From a checkpoint of a small mixture-of-experts model trained on Wikipedia: 64 experts in each of 13 layers, 2 picks a token.
Below are experts of layer 5 (counted from 0) of a mixture-of-experts language model. Rows are named router (the router's row for the expert), gate (a neuron's input weights, with its number), up (a neuron's input weights, with its number), down (a neuron's output weights, with its number) and show model dimensions 0-63. Each number is 128 + 24 x the weight over its row's rms, rounded and kept within 0 to 255. Numbers have three digits each.
Before each expert's rows: "comes after" lists some tokens at least twice as common just before its tokens as in all text. This comes from a sample of Wikipedia text that the model never trained on. Tokens count by the router's weight.

# expert 38
comes after: " of", " in", " to", " at", " on", " for"
router:172132122105146167125129157160170171125140135091166090133100179109112153102115168109157112110100106141136153131122166123091110133119161156139198138127097144116140105117154124108099096143153187
gate0:133122145115143147136126087117082099121140133088139130133114102125090063103154160107169132153105158130124115122097094131162143092100074110102085130121126102160116137136108096087081169109128123
up0:110141122133096102125128159156176132142126115159116133132128145134136189137099089160088118100146099126124134125166141116112104170153165144140154155138122165089150128118131172147156100136104125
down0:090098102100134139129099165100189137144124145125126121101123116095107135166156105128116128138085136096145155140097113120110138108127136172151094168145072129126149151128152156075149115126148143
gate1:123140096115128118144104175134153074148132112119150100159131116130126100169163151099132116099155119129103111140150099130078124163124112114123136093069117094111151153127114159160089110095112142
up1:137157136125114109132146144115153138139121126154140137177136078113145081151159117133121146158153143130128101142133112173094088136117120124102135089125146120111151117126096132097120187135124182
down1:119144148157139132122109096119102098139163151128154117108111165119092144105086149153160130117069147122132127142152144106193121143116101138132118136170085100114136127122154090146173142158152132
gate2:087127124135132115141158159114151147146095168142131112149051103106134137118122162155123138137121135109114151169150102143139116167131127149150122127124094132072124191133139063115141119138118116
up2:161119123143166136096128136150113140133120148077094142139168142101156147146109158123140116119172101154138082097162159117122140111125138118138098149123139102145167087126119143139139131154134127
down2:120102171149128104106123099101124107144097077160121144106098122113111176136146120109150135128111081112106138101111143130112115109116148110135138131094079109114101149089133128116180141124117129
gate3:123136087149129082144100130097113126140120131146117140091106119128135126130147138142127163127169115169152143144156148105113120114110118196130159144153085098104130165127102159101127131124114159
up3:126113113116130139104115165098144137135157138172167125125139137175102132105110131117108174131110117045133177157063151100128178139131140157103157109105158110131147108143127083139103156104118144
down3:141152092120120119134123151128101123129138135134101143135131112155102110083145138109129100147153151141112144138117114169140102133080124123121147109173091111123145160127115168143098118163107108
gate4:123101116121159043146119116139101105143122077126108139145105141135117130129132128150133115136130132137102159126151123120124149151121122113103168128135165131131110165117116078151145124110089123
up4:114100141099150076141127133146126108136113106127113128149129120111132126134125123145139091135157147119085175152180102167136145158128117116114139157147140114107152160146105073120156121104101125
down4:138128100118144135144141129165091127121124096050151145121159097121158133144125130096115084123128089110100170125131144177108145105114152110146155144084152120150090155139110116174120105153097143
gate5:098104101103159133148132139114117110103153141148115148106162103076132119113109127143092121092146114170094170160155123136151143079116121107096133131140123156136139142169119115126157094147103129
up5:179160175135090125115135143112103142108099136129111130158122159151104121111121121135151156129126127078154103099108125144098125159132165132183123102138132116102117109124136132136127169103107082
down5:095156181129095144136162117150174133134103129102130146135120165129186125147165090132083132135134158182141111121130162083121163113107118134108150100140149088132130136186128137139141118107112095
gate6:116137154164149121107110152158074104121107108110120108113126152140150151138215148126121144146094114164107133138136117118144131189124114091116114136147148099147119147119131134122108143103151113
up6:092100113105138137138121094093166107153155139153137146126134125147124072112037131104132109134148143089155131141130117118140150081154118164123132104128101141148146116142127100141140117139145115
down6:121135109147124115099148157157188126121086146140135123170125156079115137131137094140119185155121153150132110125103131104117124165181173166126140105080168124125141115148130146104146116140096142
gate7:150142164122125125120127139147132114155129099114119158210141115101159160151083133121135124095131129120155103117143116118111112112154132146107110148090141120120119090101127141164160129126065090
up7:123137135120111100139160122141166130145111118141135160196124122097151172137086117119099143077138111126153114105127115116104131106160134145116128134084125109128149118106138138152158147131094114
down7:158125103102166160078125124118142133152134113122149112106120136116099116146149107109137138120115129183076121124108113144154125141160189084114175124114109156104100155158126126129136091113182152
gate8:116112144124151133103108110111097083158146154121148152150138149111109136113105166141128148152159136070143087122161092108136113122110111125132131154133121141134136172119138089155131148115152102
up8:133141097138093111147152140149154153105100100120114125107125094134122115139173080118132126097102129157112178140102163137111142109154136116129140108108108112128124095147135157115129102123104169
down8:137148106158123113126126152089142089157132194132071132103159118128158150128145155116117148118120168129110129125122134085162141127117167090119129131144107136213149160123117133147156108120099117
gate9:137136099152184103103125107123146136076126117151125140131148134111132127094111053118104097086150095122150106113108141099143085146115146114144137089155073136142135126116126085104119152140150127
up9:117150148135060105140125131162103149119126110103097086165114105146144120158108160103135084142118174143126145117171099136137165135126149131116141159130119145115111147144164138124153085100130155
down9:144164120124135163103132155120121098093143148143133149136106177103121151121147104130114162128171074094084142149124167159177092116109117119147116103148139116133110146105115142132156119108137155
gate10:141131148164070145112103122132138108121112103167097147168133161101159103099090120121131134111116160128123154116081132150138138137126160089141178118137132076120121165114103098103109115115172109
up10:111127113096197101148157135116127148140151155101162104093120085164098154145157126133129120133147116126119103145160131119120130119139087158124095142108120167133128077146132140159145136159086147
down10:103125158108107106144154166092049107153139138147092156115144143111150113170117137138147142168121127115138146152169089131123136140130075150135099139107119156144136115112132116137144126140074108
gate11:069127156124148123119132155125143131112094095153116114112119174114116119082127099157143120164113095105141123112172144118130121134146127137121078148127174142099140165140146107087129129162116083
up11:110164139147146145095091162095084170124129129158169144089127183126107137128154100136127115136125114163078126078117111126125113112158175147176148140129113117112122162154128083120118133152155186
down11:168147133137125142140163092119159108081113107074121103114146120118118095097121127121096145116171141087147118127109100136145170087130122098093077131132117112135123105105130108135123085108127120
gate12:083106154160151137111146087156087119131114187146125164131117130136134132089160138153142117124119102122134147127139131103149117163121121159135144153138125150112150131159097099115100070143168136
up12:090107131171151128138137129140102102130118181141113162145135134159101126100179107121187136122091098113139175126148113140142136140115132147117140154109118144126139141147107131109101056161138169
down12:150127099118124161150119146107155175169092112117114068158111139143145175107164136112128151107128118135112140170115099156133125140122173133107093103163130148120120091075157154141117159128114145
gate13:122101091108092096109100138152115128093109114131133116110051119142118140130145122163164133111152161138089113122126154145147141048142134111130084144116105098141128141156110181156121108114140139
up13:129114082105092124115108123139087124126090105130150128125086122138130138141147110160192148114147157135082110124117152165152149071132147134095086148100127122138129137146126179144118102096136124
down13:140146124098111164140155149110175155076114165133121101134120113126130096140071141131117080140137120131135122148148139162136076151153128125113166093103088159145075099138171133076117142134085162
gate14:139095171136122149095118148121138107137174142144153118111150148133121144084129107113170128115104150150124119145153141102130077133168079135156058127093158145091143137138133139161076146147134131
up14:109137140104105083176152152115138128128105094084114122128123086104116162177095114146118116138125095085160129171131092156126142128110139092137161125133111114134159095130113118097181139083137114
down14:165150147116127090121168144080140100116133104103140131112110077108082115116140133105125116161127159121088158104086135133115139101118090123096168103106106105114101122103110140100105101161127147
gate15:133083160141117121110104139128084118126134087171096133121115116107132131116156121120113122136127139145127120148124127115124135099111138101104096149090129152148138145068093110153161113161153135
up15:100162090131134137154170128120162136135144144069130128141142145156127131157102118133156127121126129119125133094138152150131112147142112133132138122157133122104125131212167159109098147109087133
down15:117104132183121119097145100150155138118141089137113127103077129109143117098166172123122109085134121070129138168130120144141104148150156153111165138158139115119143131138143129100102118126155120
gate16:112118150112162119155171144150105113212107126114141153133134158140103126129124124134124140149171113139135095124158138118174128153122119132146134140105128184103114136135126090108107136115138115
up16:140126122138107136100084125103148145064150135149092116109097088115153129119123114134155133107097137117109145108082124133108125117155156110106127126121134073152149126121123160127125110143094128
down16:168117081076094159105121134130169125124132112134098140097127121140121083147168142131135114111128141092132161150080145115112110154130110106148122145114125177130128143117155112146123142152092154
gate17:122120145132159116161143124131102131086142110075130095145128149156116114150176135104125094115107139144110123159150115124144150154121156110178114130139157119150137170131143128180115164114136137
up17:116102132140149104154133136122119110104122117079117097127137147147102125154172142088125116107109165132126135174170127128129133161131159128161106150120163116157131176147165107144122161132151177
down17:141140119121141134104136080143124118067106120121156084129069112100123130059079122112123136125118120098082132125137100120109110119171104129110134130146088153129116107117149130147120177141132138
gate18:075057162135145129127109146129118124139124160139133162107133199141084124098110134113111106153109151132123103152159143138123129161103121141121136130142131154138046134127128124167108116136125062
up18:149184090169136156115130120141095110155116118113117089147141108127136139147167115152136135133099126186129126088121099127141151114154126155156127132138123130121179103119125111129108136124127182
down18:137127131133170100127123120121116134095111125122120156130149131127120174163101119141096125154153100094126099153117123125114113088118094175133139125128165126131187095154119171116125135092145113
gate19:123130117123055122133119145104087156132149112129150107128122159104136098150125094105109100128122149070143129133135126160093131131123094123154121135142152127108187150202119144111099132091105140
up19:131133116167131108108116142122152137098108124126147103117148137160132109142111115163152136151107137087125095151172135136126106078094167128168139118159129118124098132150128124140070104125123105
down19:120114137141103140155144123141081149147103130116135110159163098142136132097131142113132106126122146154149144119153144091106111125095130139141082130164121138160102129136105126145109164101104145
gate20:135107115096142146111128097127125140139145128140128128098125132149095147136076144129118133136120142127133123139124133120151141106116129162106109166119158076148204117128141103136125154150139110
up20:136108120108142129094132119116151118132167096131153131093129130161103142123074147133111096126115142136144133122152133098146129103144113167096131163119145098143181107121139125107135154108101128
down20:164158143134121158113159158126089133123091128082156153174109154129109164130095120096143143108126126145121115151129119081131124131129127125111155145115146149121108118115103159131154134139124163
gate21:128130090086114168088115133101105110114134094157148153145164111146126163101143139118107140112112139113136159070154104126149143171137111098132119130120144129108129104159123146154111127138162113
up21:157148088143127142129107153124085128134155141144122167130142086169143160082136127123146133132125140093158125098174106131143136131084127148144120160150137160157088116121112148112137117130143114
down21:126137147108153110126146112131134138112093159114155130117125116114145124124119156104108157128146100122111110146122130132125141177140124167121111129132158095134124131188101129135150165079112113

# expert 19
comes after: "\n", " 1", " 2", " 3", " 4", " 6"
router:155155165101125138154128128147186121103169151101126089123108148142139136113113149179152111132142094117141161111109155148092160119094160122133167116165123124130129094112119121143136120103173135
gate5:111121120149147112112147132132142110110141093154104141104138101154101149142102150152198135095109107106144116133125112117151106138143128118150129114154187116141130161116152138132143113067125114
up5:107136117123092120147090133124103134129095172080165114132127155144166121143141115082079122142137152156116145128111126123113131111118113149114132142104085136125151103119116091114157148150133143
down5:131157098134136154076137103138106134157139132148090097111096122106141149127090136151134125139120110131147095140108121168103114104154126152128149176105115178117138154145166122194131156144096139
gate6:099114130150176110123090114111082089149142105159096127097135154095105115099113132131152122143123156120130131143108133132150103146174096103153115135116148120103136136131139161111121095128130118
up6:215099188094147131125149180115145138138153091076092118126132123110075139129113104128124115143142122138148127115123127120136131146127139111117080137113100120148149094131156155099157121095097096
down6:166128142124136124125111163143135138100080120144095136155121135172144173116097120093129151137100112162140110142132126146159151148188173111166132119165092119133113139110148116144120130139106165
gate7:153173140119141115112148169143126095120097084171107134090108168098190183135143168134125099101112110120163136155140108150152132106108155092108148088136144131134107146135082144156115124098111109
up7:123099149085154121110135117152148162123149107141193128179111144134100151111141092134083103153113137153111179113092113118136142143146124154189112164128125145122139114091149139125135122154158142
down7:125090128119089129131179140153107089144148114134111111090148142143096167123108127118141130170139120140139115109164107166132130121157137134111064134102141127115065144151148142109164098122154149
gate8:067122127094171094137128154146110118099153103141142144098139131115118124169132109114110160125068108169120154107142145100109090139126126121077161118160127142138145154091126100155163098121174110
up8:101074138135159102148107142154119109095176126124127118105163121129129134150110113094114176103110090136151152099146151096165090119084119129107144137134137146113128157122095146194169146117147132
down8:134174171102128130113098124095114134133124122111110102114147136120122149153144102175127139100128159107119108134142145103130097162201158147148127120129145122118165155115153133114070089104165106
gate9:113136096155134079128129143061126107115121125128095075104144147096136128127161133120137120152118127120131161120152157092132140163187098145124134152126143163131169138118118124108109168109128118
up9:154113112143139165150083135155153112097115139154142090141130123158115097143132125156168131102149113138147197094095121131149132133122179121132109138144099141144149168079121130125135158148144119
down9:119105160140141131129109147119124104131128090140111163109095142138111120137106113132091149152068120128131139162147170114138155136168084106124147181096123138117102109118163122141137113166180145
gate10:120106123134130107079073129146095097163166120141122133114151129100101128162127110145114143141113117121155140135116142133131129146115104095144101101135156159133144118133163105114115185145128114
up10:134147132183118096114158132147114138104110143084151131132132139154167111145138155105122110113107141103130101085191113124105147163125127136099085176124099103109136143138142135150137114123119129
down10:143189120140116103101113134138132133162119157111135127139112145117102099058112108124170088152118130154142149127169159089128126099147136069154123133154133134149164121132083122079121133157147107
gate11:132114146128099141117157102117118146154110166105118082086134124130132147135100072112111108150087102107126137125110150118115132084133117153098137096130167128126127164122104158159108159109106133
up11:114151096098106186133177094114122164110109130098091098159108162149128125161089097129145114117100101099172118133114132118144094090141203103113123101135157103123141160147130113092119107099088141
down11:122145121118120157138113148147119109147121150080158133125094142123135141076129146118113149087159150112102137134130130137127126137157119099137172130133100111141116109166098175133106167090107146
gate12:084131095100145074134103138096153109139100128139146119111159118120119151131119097159101181148129147126111198099135148153139130149142126156083135094153176138084134131113105150135115109133095113
up12:104102095089150088115114126108178092129124160121159128101168128123137141128094108151107184165137130132122186105142150178136095140140146152084134120134156123078136114085104158144101116110106117
down12:095162107138106134163151127177143116142127129127182150140131128141159101122106136108165123145141088128082117133081148162108159111122101098101128173140107118127106148150098132144130160094084127
gate13:101133102142103091156150141167114075105151138128087102121110145156078151147155136154129124102114126117127109121162150120137138078150152099142146161128098153168131129114107127119137145139077079
up13:103140186130155145131138131143095132131097103113106133096147074070108127104129168147127130168111084163121130126147132136132116140151122165128138167126133126155140136121135140108128157117124161
down13:114078113135078116114134107121122116106098126168135105189136121145123161148129103123136135138158169131121191128139171123148173142126103135135109114074093066129124111153083158164128108137110143
gate14:132151085149144157118117139099091116148094142170135113130126113121075144106153157172135133127131140103156113148114123146140138145144111123156126159140171153117118116096122135115147152151095111
up14:191155129111104093089158158107125117165130126157128087123155120143109114164168095131131129138137095137148143105147096147124147128118120113138112109114100101116166134149127108129133155128128142
down14:095108145114144149138158141097119131136130097100138129134110151146090100117148095128124129140127197141162143153087122115133110135097117120122112138145125146102143102145150106155164134114112148
gate15:157128124094148116146086146103146123122089118079116142096069113127141156124162124155129120097095122126097154153161141115140149132180118129141097134125127129155138122117179115148144178132153132
up15:150134135100177077150092140113135141117109125077135155085091150131164165107147116106112126115083135115067171151153132093151144113147098153142130114150143122143142144125161127158149142134157149
down15:149131131139099140128144113145178141156119128142124084152124132101158109156075150124159108113109131102125110154101147098123127152091158112113111142162131134146127119160165153125112090112146154
gate16:103105097134137159132121156137114154152141112096112130126143142068100127128166123144164141120110167142107184117147105132127136196169082138146142150168179120135135129168090168141114158152120099
up16:125080154127092128148149141129136151142128112086146147167131131094123103132188120143149085107126177195174120122138068121158122164132132135153124121166154148139149120162102107094110155149124124
down16:147156127151157134145122143152135139094105093107143141101111145102125095112134126137132118134106093069115141129135123092078084125155169166119153145140131142155143094164165155124148140169110097
gate17:107132144140146064114110119156114115141169111140141139128162097118087175150147158080143080124113162146087103137125150136118110143144115122174126147110148093149114130097115108137131150118120094
up17:144143123111144182133168137085109157120086142098122107125098165136138097119105105164118159137136087119142154120117110129155143112121122117102129136143097172086164142170128145120118109135141154
down17:158152100167127083136113144135135163160097147114141161092143110106154136157167137110069132134178126136120106130152127125150088135098101104154122126163174153136097132113121117161173141136135096
gate18:089137111134167155115104113130124095119134099145151084084122125103133167150155138126096133140107158123081135106136123094115148160136125114142166130097127134104128166118134139151096110128121134
up18:142126159147101091161115142122155147121166128150123146143129119082120119119118108088129147104141137125155117168164127164145123079153139138086108159136143171131129132131117112146151126107098134
down18:127128103113141129085103145150104144116114151109106062141121040113156133143116132113144142132133144135143157108108144139066158143130143129179117137142119120131124157124088137147158103135139112
gate19:130108103102052096110161101115156109129082121097131139158115138099107134107078100111139079094120109116121099134134150133153191143104094126127148146127124116175108121107135157142108138138142117
up19:151118122115101124114143155135113119133138142147152171164159087151105180116132132127140114134140164140094144138167127087145148148102106091056117110150139113150141161120104126111099115122136170
down19:146159150122140106139154108139116187123145145127127085116127127099110116127161157164130139149109127115118121166120139131119184118123142143154103124120111152100154116084076096173120119094070102
gate20:119104127168167086116132131116118126137140145128066087107094159124127166115133102127081125118064172145129133120107106125128145131125107128162087108147137106123144166125099105165110167106131110
up20:119135140137090162120139117132131139130114145127164146143169089131129087176143166132147138145181097092121109140158163135135098116116116122094151149120108148121109073136161128081116099140110142
down20:120149110124092162183187114139133137102148140121133103111124109104095123090107105094099117099135157131120092098170111103138153102139111116154143130140093130111132131153141131104138144134152130
gate21:119181119132126112123123102058135113109121132127119092117134142174113144129103102135140112129118162134148130131154132153168086117139077104123139106112121119128152128096132127115127114169149132
up21:139090153154116135113091173196127094131127146130132188124103136087140129122126099128104156146155134096125111110084155106065154169137158168122134143157133127144130152139113133131133152080101135
down21:118147173157117110160078122135145142097102093092123108135122135103138114153114126129101156135139173108129118137115146133095120111112135140141158091150152174103068148112112139133080129093119168
gate22:123175094175141120132135138115081132127114086126137107125147092089090139132076104138066092107091105089140107096146143116141143137098112127101107094131081101117141138125088138189147152132161094
up22:149177097148090118111113161153100148117148112118088117122123120129140119125076093164089120099112131101166124124137109090117139119130090131124131107122084112138149126113100108183157125120093127
down22:162131114093101119104124103132113115102142103125165123176113143152121099081121126150110105078141109126113149108087131156163118114120155135126120130125130104111137122154111087172105129126120158
gate23:163102116108137120098124144133140125131131127131090168144179101108127182118125103140178125128117105092108159081137182122115139147139086125134118138098147134115104155132127139167109080119134126
up23:103112155137164095141109093141096138166143126133161086156097131131122105115148195118084113126122156147160121165147122100113109146134178164158118101152113107124138089168123119066120152153098142
down23:111153141151148157140138096141080130108110095147121079143090161155150117148161112129066130074147148143143102170091112116114095103112150114111102136168109135153136106139146148151176181155141126
gate24:141132124160154082160112120120143115117148088178126130098126170108139157158110115151089110149106149141171130171113169126125123179129087149152104143140171133123140133155094178135099141155130123
up24:124116156127154084161141123105176129140133108129121133120121141126123145151142139103099148154097148159156100096111148147136145166133130139134124106149106144118150189132060162119064155152165113
down24:128127121113094087110139129112125074108167100120134112148160103111154105115151086134125122149149137190141150106153182100157152147118145156119088129117109170148122120149135142146148127150122081
gate25:128137112145123105120143173125148135179156125177140121115118151070138120085152142123133107167112118119106091115151120105102093113148094138123096150197124101119137153117108125125132162134165129
up25:115130092135115102126113151146176141175146147162140146106111143114133101079129153089137087127101110119136083103133111137107122113153123134132095154194129117106160119083098146128134153133142139
down25:101141141079106114071126111114109125154104167120158147114093091133099120106142098147162151136136129091104145132157135131145104111127106150105159158111156141123128107115094121097161120108135100
gate26:095129118131136111099118121131102071111142098130126148136121137128103082096095103152089126151104091119155133152162107064139108196171140120120136125098151133160109155145131134110137129096147118
up26:146082115124145164113148128148146118151117102142130145139148176114092096076081134153112139110107093149136149163164138109155110138112131155100140072102114165136130147111127143124123139131105119
down26:129152119162098116089107139143094075153135094145140121064116147148094125117176104106131152167105164100174120180152122147100169162144132126093120118095104111106104112148122121134106108144088167

# expert 6
comes after: "\n", "\n ", " Genus", " name", " Born", " Authority"
router:179155110114136183159134107188147130125120108128152121109093109127109113140095124128153123093160112138134149114106139152112136088140195150153132135154079117152119116066147122150110155138143139
gate0:155152117118120141142133121122118138103179064096138098164167117126110149091117141111159125132130133082167136132183162076143125125092115128134114128130135095151063099143154159095144140162147082
up0:161146128090139143141132140146127153122149043119155083154135140126135150087125127111170127138142142112148144144186135086145131121114135145133130108123136096156067108149156156124136111125135056
down0:153172149144113153072145140088087114109111115133109122173118141106134115128105110157149094153149149115161097092130132130145154142134139113114101148157122085146165143128166131123126154121146142
gate1:138146101120155175165126164146100138157125121154114130125098147154123098127136153163090135162134095173138143106136075167106131160120106132103092112135133101161136123126128144167170113113143160
up1:152130115102157162143106112102156146147116097157129120132100156139127083095144135169113119177127115149146155114137096164093107110140120062111062141142129147171134119146120134149141149140122116
down1:158135158071150114126114076098109134093145119139104114159140101142126091130129107107164115113134137102122112106110128120108091162128107167154129121131094164168156104102140084133135122128165147
gate2:089089155126152106123118142114103160151116123146109124117116115127126190122167150154103107117099130130085129122135132115158108119149142137115127103110140141172133141184150141134124151157115117
up2:083169113151118139134125159110155100157140142137130114118142126110119149117127114132150124173167115121101134141144103144093154144170151137074140130148108117137168137109114122121140105074134133
down2:108060151092097142119101117142103148170114117156150130116131110147146133136179147107120147114170118145146104091160154127148086110152126129119121078100129111087112149106113110110127140139124126
gate3:123143127125172111097107147116147161125122115134142168100125149114122111159159113124115106153118117195166147081148146139109132140129085112165130151128158153101131129109100156095064144141094174
up3:136154143096166128097113141103120116135123107127137145114115127119092118147173146113124135154142101178162190111121124154125132132149109149127139156145145134134129131111129171120051156169129139
down3:148112120105133145135079148127100118115115111108135136157124112119131178166128088158161073097130114151084101139113107159103169092107161095153119152135105105116173132128117175140114164147160118
gate4:121167082180143111148163144122156114137135128109092125100139164100115131152077157099166109133114100131156168110124107106167107153137133127123127162158124120142097116164131184119113139122098131
up4:129121190087123148115111124153099131105127101186154126140131105161129155119186112149092116125099151128076118151161131154091144079119128137127177104087142122123159121123108103149154118145174109
down4:141147153129140121151179142125158102151085165144067150146122172094168107141117137110155141137139093130109107150110118123182112146129123102135127144128126130137098105119131116140140116082141129
gate5:147073135106126100115189172149081079106116153121118149107108116108151123120090147113110118153134125077143180135125109147121125130145153086103139154158121134146142148140092146124134140129109118
up5:125134121165110170146095090111118175136137105125152097151147126165095133104154131111134151105095149181095114123109162128121138103103104156141131103086120164122130100096146116126127119142128152
down5:139103094118077110092151163152126090154113147094058140088109157113138130140105176127118142107136149116124109151179138136120103124131115128139142138135129157118107155130123097113110139157157106
gate6:127136151124130120094099103138097112143154175130134090109130131120117138097153128116086154105097148104132170112148113131075121130186075177125088127138145126144136134148112163105114164120114115
up6:125127129121149121111103095155095100146145141135130099123115112159101128097160119114077133090081147095139150101147108125092140115199113187141095145154124135155155136134089165125124155112112130
down6:123126140103139145148111134138150141130152150159120152096120160140150130154110161170174130165146099125151123122160111134144091090115159108135158143096097143150110163145122093138086145145115160
gate7:155144158138126147108152133117146136169087165139083112102140129116176126157185132104142127143122120117142098178112091132124140066115130099137118138119145095131121126132156181118163117133093098
up7:151123140117123144088140140130146128141106183124081103088108131108179100145138162088153121111114137140136095151105107144109121076123151114142122132114131106116133116105149148114155128139116135
down7:130146110126141154153127096162068144126122081152113102136109132113103098134079086110172088120137093102154136150144127091097137116165165106104151081102122119156147141086134124121125131117118098
gate8:144113147144129122158131137115145093161165152135122132137154129149169131126094112087167042109151136123136149134122137107135148146126140065119096161134123059138125154146088120119108122096126081
up8:136118133134141120152118140131155091147169143148116138127155125139174137121095110095171056136145115128123157139140137098155135160133150084124096152130128065146118147142098128110107111117142059
down8:164120135093134154168127110139140140137144134091171128138109141122133105156146111120115129169126094159144137112113146099095140141104110132118135117125103145140143130105141122129125138155173124
gate9:135115128168136130119089108129089117129099125115165127130106095124150111122078109110145137114116092151119090108135086114127081115176105147158147115155104103127116151169144093112119181147148132
up9:151147129088120093150161129097151140124147165115088164117120134139108142116165148185105124140150150118153162161137147174140165140080147111122108139116125153135128109104119121148107065090139134
down9:116170142105131124081097086132086133127140121120142114158092108112134154123093094106140114131126088149156120127133126106125090121200100134165132093124123076180149154163137124121102156146140115
gate10:149130131153099118090120149096175111096152129130160115117143106140094141157137119099115082083134089080137126110150129137097147112132105137135135108121128139155128109146112170116149112126120079
up10:090143117119152111161140111161079105137102119110087154152141145124158114099130109140150118153129145167107112142108112119137114149122132133126152156094142105100162137114123114126108118115129160
down10:127099103191141136120105110127130144174114132090150147110154158138173154136128142124095162131104094146099162136121140101131128115109121099129092110119160166128141108134134109107191105182145120
gate11:119118079134114121124082192100146083142121121126101135144149135114125149145140108147120133140142133118082097098115106129180167109148126134130071095130159171170122136153149131126158124141100117
up11:122123161103166116089160046124088155126145113137123105119097132144145108120117150107129092113126114131162163145116152117106074109098120145106145178124105121120120121121125136142084135119147141
down11:146172112122140162157136152094106088122162147144117091129145150107104122115118082141151136082120160120129122096157100104137167153202134139110082161062122160150116118131170131112127120123128142
gate12:143138139141163126126145168074066113132152123151104164132142158069104148156138178099130147138142133134118130165127142133134162121134092143122089133142143132137131169121129141095151179155087113
up12:124126121141172141123156144060069099120098119156121179144138144069088125136141175104142119115149135125109138141114153130123150159120093140100090117110130140108120181127127147107145132141142114
down12:114095111105088110124152109136067136150170127127150108134096178114155109170102170116128140191136117135115147139118144103147124150081130100144138166134145114131112094099136109126074139115138138
gate13:118141157156117113135120163132110126144149155169119132125141151109137122138124123101108123147127104142127101134130109151101121143148165128125097147161146147105142127132132096169152144087149155
up13:108152158147115133124116158120109145139154147193115144127121145122138122143116112110119131138129123132125103113135102151112114138134170131130112136160138136114142145134140102171144146085142166
down13:151135130095109173111140123103113168110127141107125130137110136196137085147125154121141120115148139109122159139127108140149131112101126121095128104141091129098140140091135101160101149113153108
gate14:144102096205149155138115157112131131112106103131095176153139130118125167074126104145084103142092154130093137097154143103129153137155112150142108141120155129133150118122144139116131135128120110
up14:128154138098129083083124128109109096121126155153152112118101109170172143146124135116158161133148121149130128180149121182118128107104152103137112101149107143166143117160123112122114155117134159
down14:134165087108158122131146123128179164123107098156099111122137141141134138150111121085151118132127105135179131140115091095127110104147179133129115141171180135099123157123117106149111099160169134
gate15:137138102162110124126118120130081131168117143149160112082135133148105162086123086111138123134159126138130097153132130141128160142145116193156139150143131128167100177132135125105108134119155144
up15:099118132096131121112124151123175116097115121114097139161146122109134112157126176132119141138086129117128153104137131108108099134122141084112091107106143122091150100126153113148156119146099089
down15:146154110089137154108124147133126130114127112127097132172068176147093158103131132086150128121144119139093143105116118125143105115117106151097116143139088128090166155147135105106158122154090126
gate16:129153116179178115099100145070109105153128133151186125138128148108098152159140134139098112095100126103142091141151130155157126133105133131151126117132183105178115156111128132115136171121090159
up16:086096160077094111149103107133092139149113118133096130094106150152153094098149116140119151170165090120096166140139140091123145107139119113122148121152106115133096133148123139149124078139092133
down16:116165157145112113125168158129157098099134112137130109140125127087145129123106122116167096102144151117162101110114141125102112159125159119130162121135141106119089118141132158129158118152147124
gate17:178131092158127097131108106144124142091170066121163127119135112122064143115155112136137102106105104128130169122114112136133155109131127137083118171142138122143125103133146177127116108140141144
up17:114145138106121131114149119149175166144164089159104145135120145097134085094116114158096154175117125116096114109147112126124124117107110133121131151131133081132152108125111127092164139134177111
down17:152126138119142138128077124137077106044126105137148116173114108119120129117108118156186094122162128156112174121117122128104129131135121136092141135130093136177145142099137152108128128134118152
gate18:132131126159104161139138117153143163159135147112112109122112169085146137110135136149187138135171151104117117078150145183142157148128116129121117139145129144131125143103137132155126159107115196
up18:123114161160115166153128147145149126170130147144096100125128168098134152123122111158194133127145146072096104046141133155123115159154115115146109144130098134154084124101169123153150160117127156
down18:159142089110138140118079141142122141113129168057108139099155095180108103096158151172094097090133098157094127132110112113128149102104135078125159177128135127124127134148088139117120118152110128
gate19:109166082129132138089086081113104129145129134152108111094139159128158143095123140185121169142119094128136143141142126130127160158129095138148124137142174097131119163126114145109109163135066072
up19:129131120095059122054109116126121082098169111120126120112137140128140145154085107150134138114164089124151094144101133154142129094108150102132163076130149153078162122144147142137118156130120145
down19:142080129149176099109068126141178159112113130133110107131138126171141114088114176125105119109144094116088142164097138137121090099112113134118139146136117145135113121111131130106129152138155133
gate20:116134123114151112103114126110131122125156110126080134092116150095104115094151157137096114161102186093120120078184124106154141083125112158095129169121155103146147143117145157101139144172082091
up20:128122132133071123147135195099107086137107159116160092169106112155109122156099083134095130097167106140153123149143113143123145170115088109134103132130087150120154144132085110146149121111142139
down20:120159135137140112119068121127183137124138128166143156107098136148130105149131147119132091113117114127121130109120163133180140183112130113117102141176083115137126109134076122150134157116154121
gate21:130150136102139137135094120126132116122171123150117116104116137138109170097116125113100112076101114160116131157114122140124156127086110163139060163157167120134143146118167129078141134146114137
up21:124141134121112111123096107118122135125181128184109091134134122118111168124082097124096131081116116142100112143113149120127136135115124148106079145167127161152138150126159143092143125129130153
down21:157128120142133102158114142112147139167120162140124148096145079156147122131137130137132160151100131108129110135128160126099132092143130124138170112086119202113182123112101092123141097088134096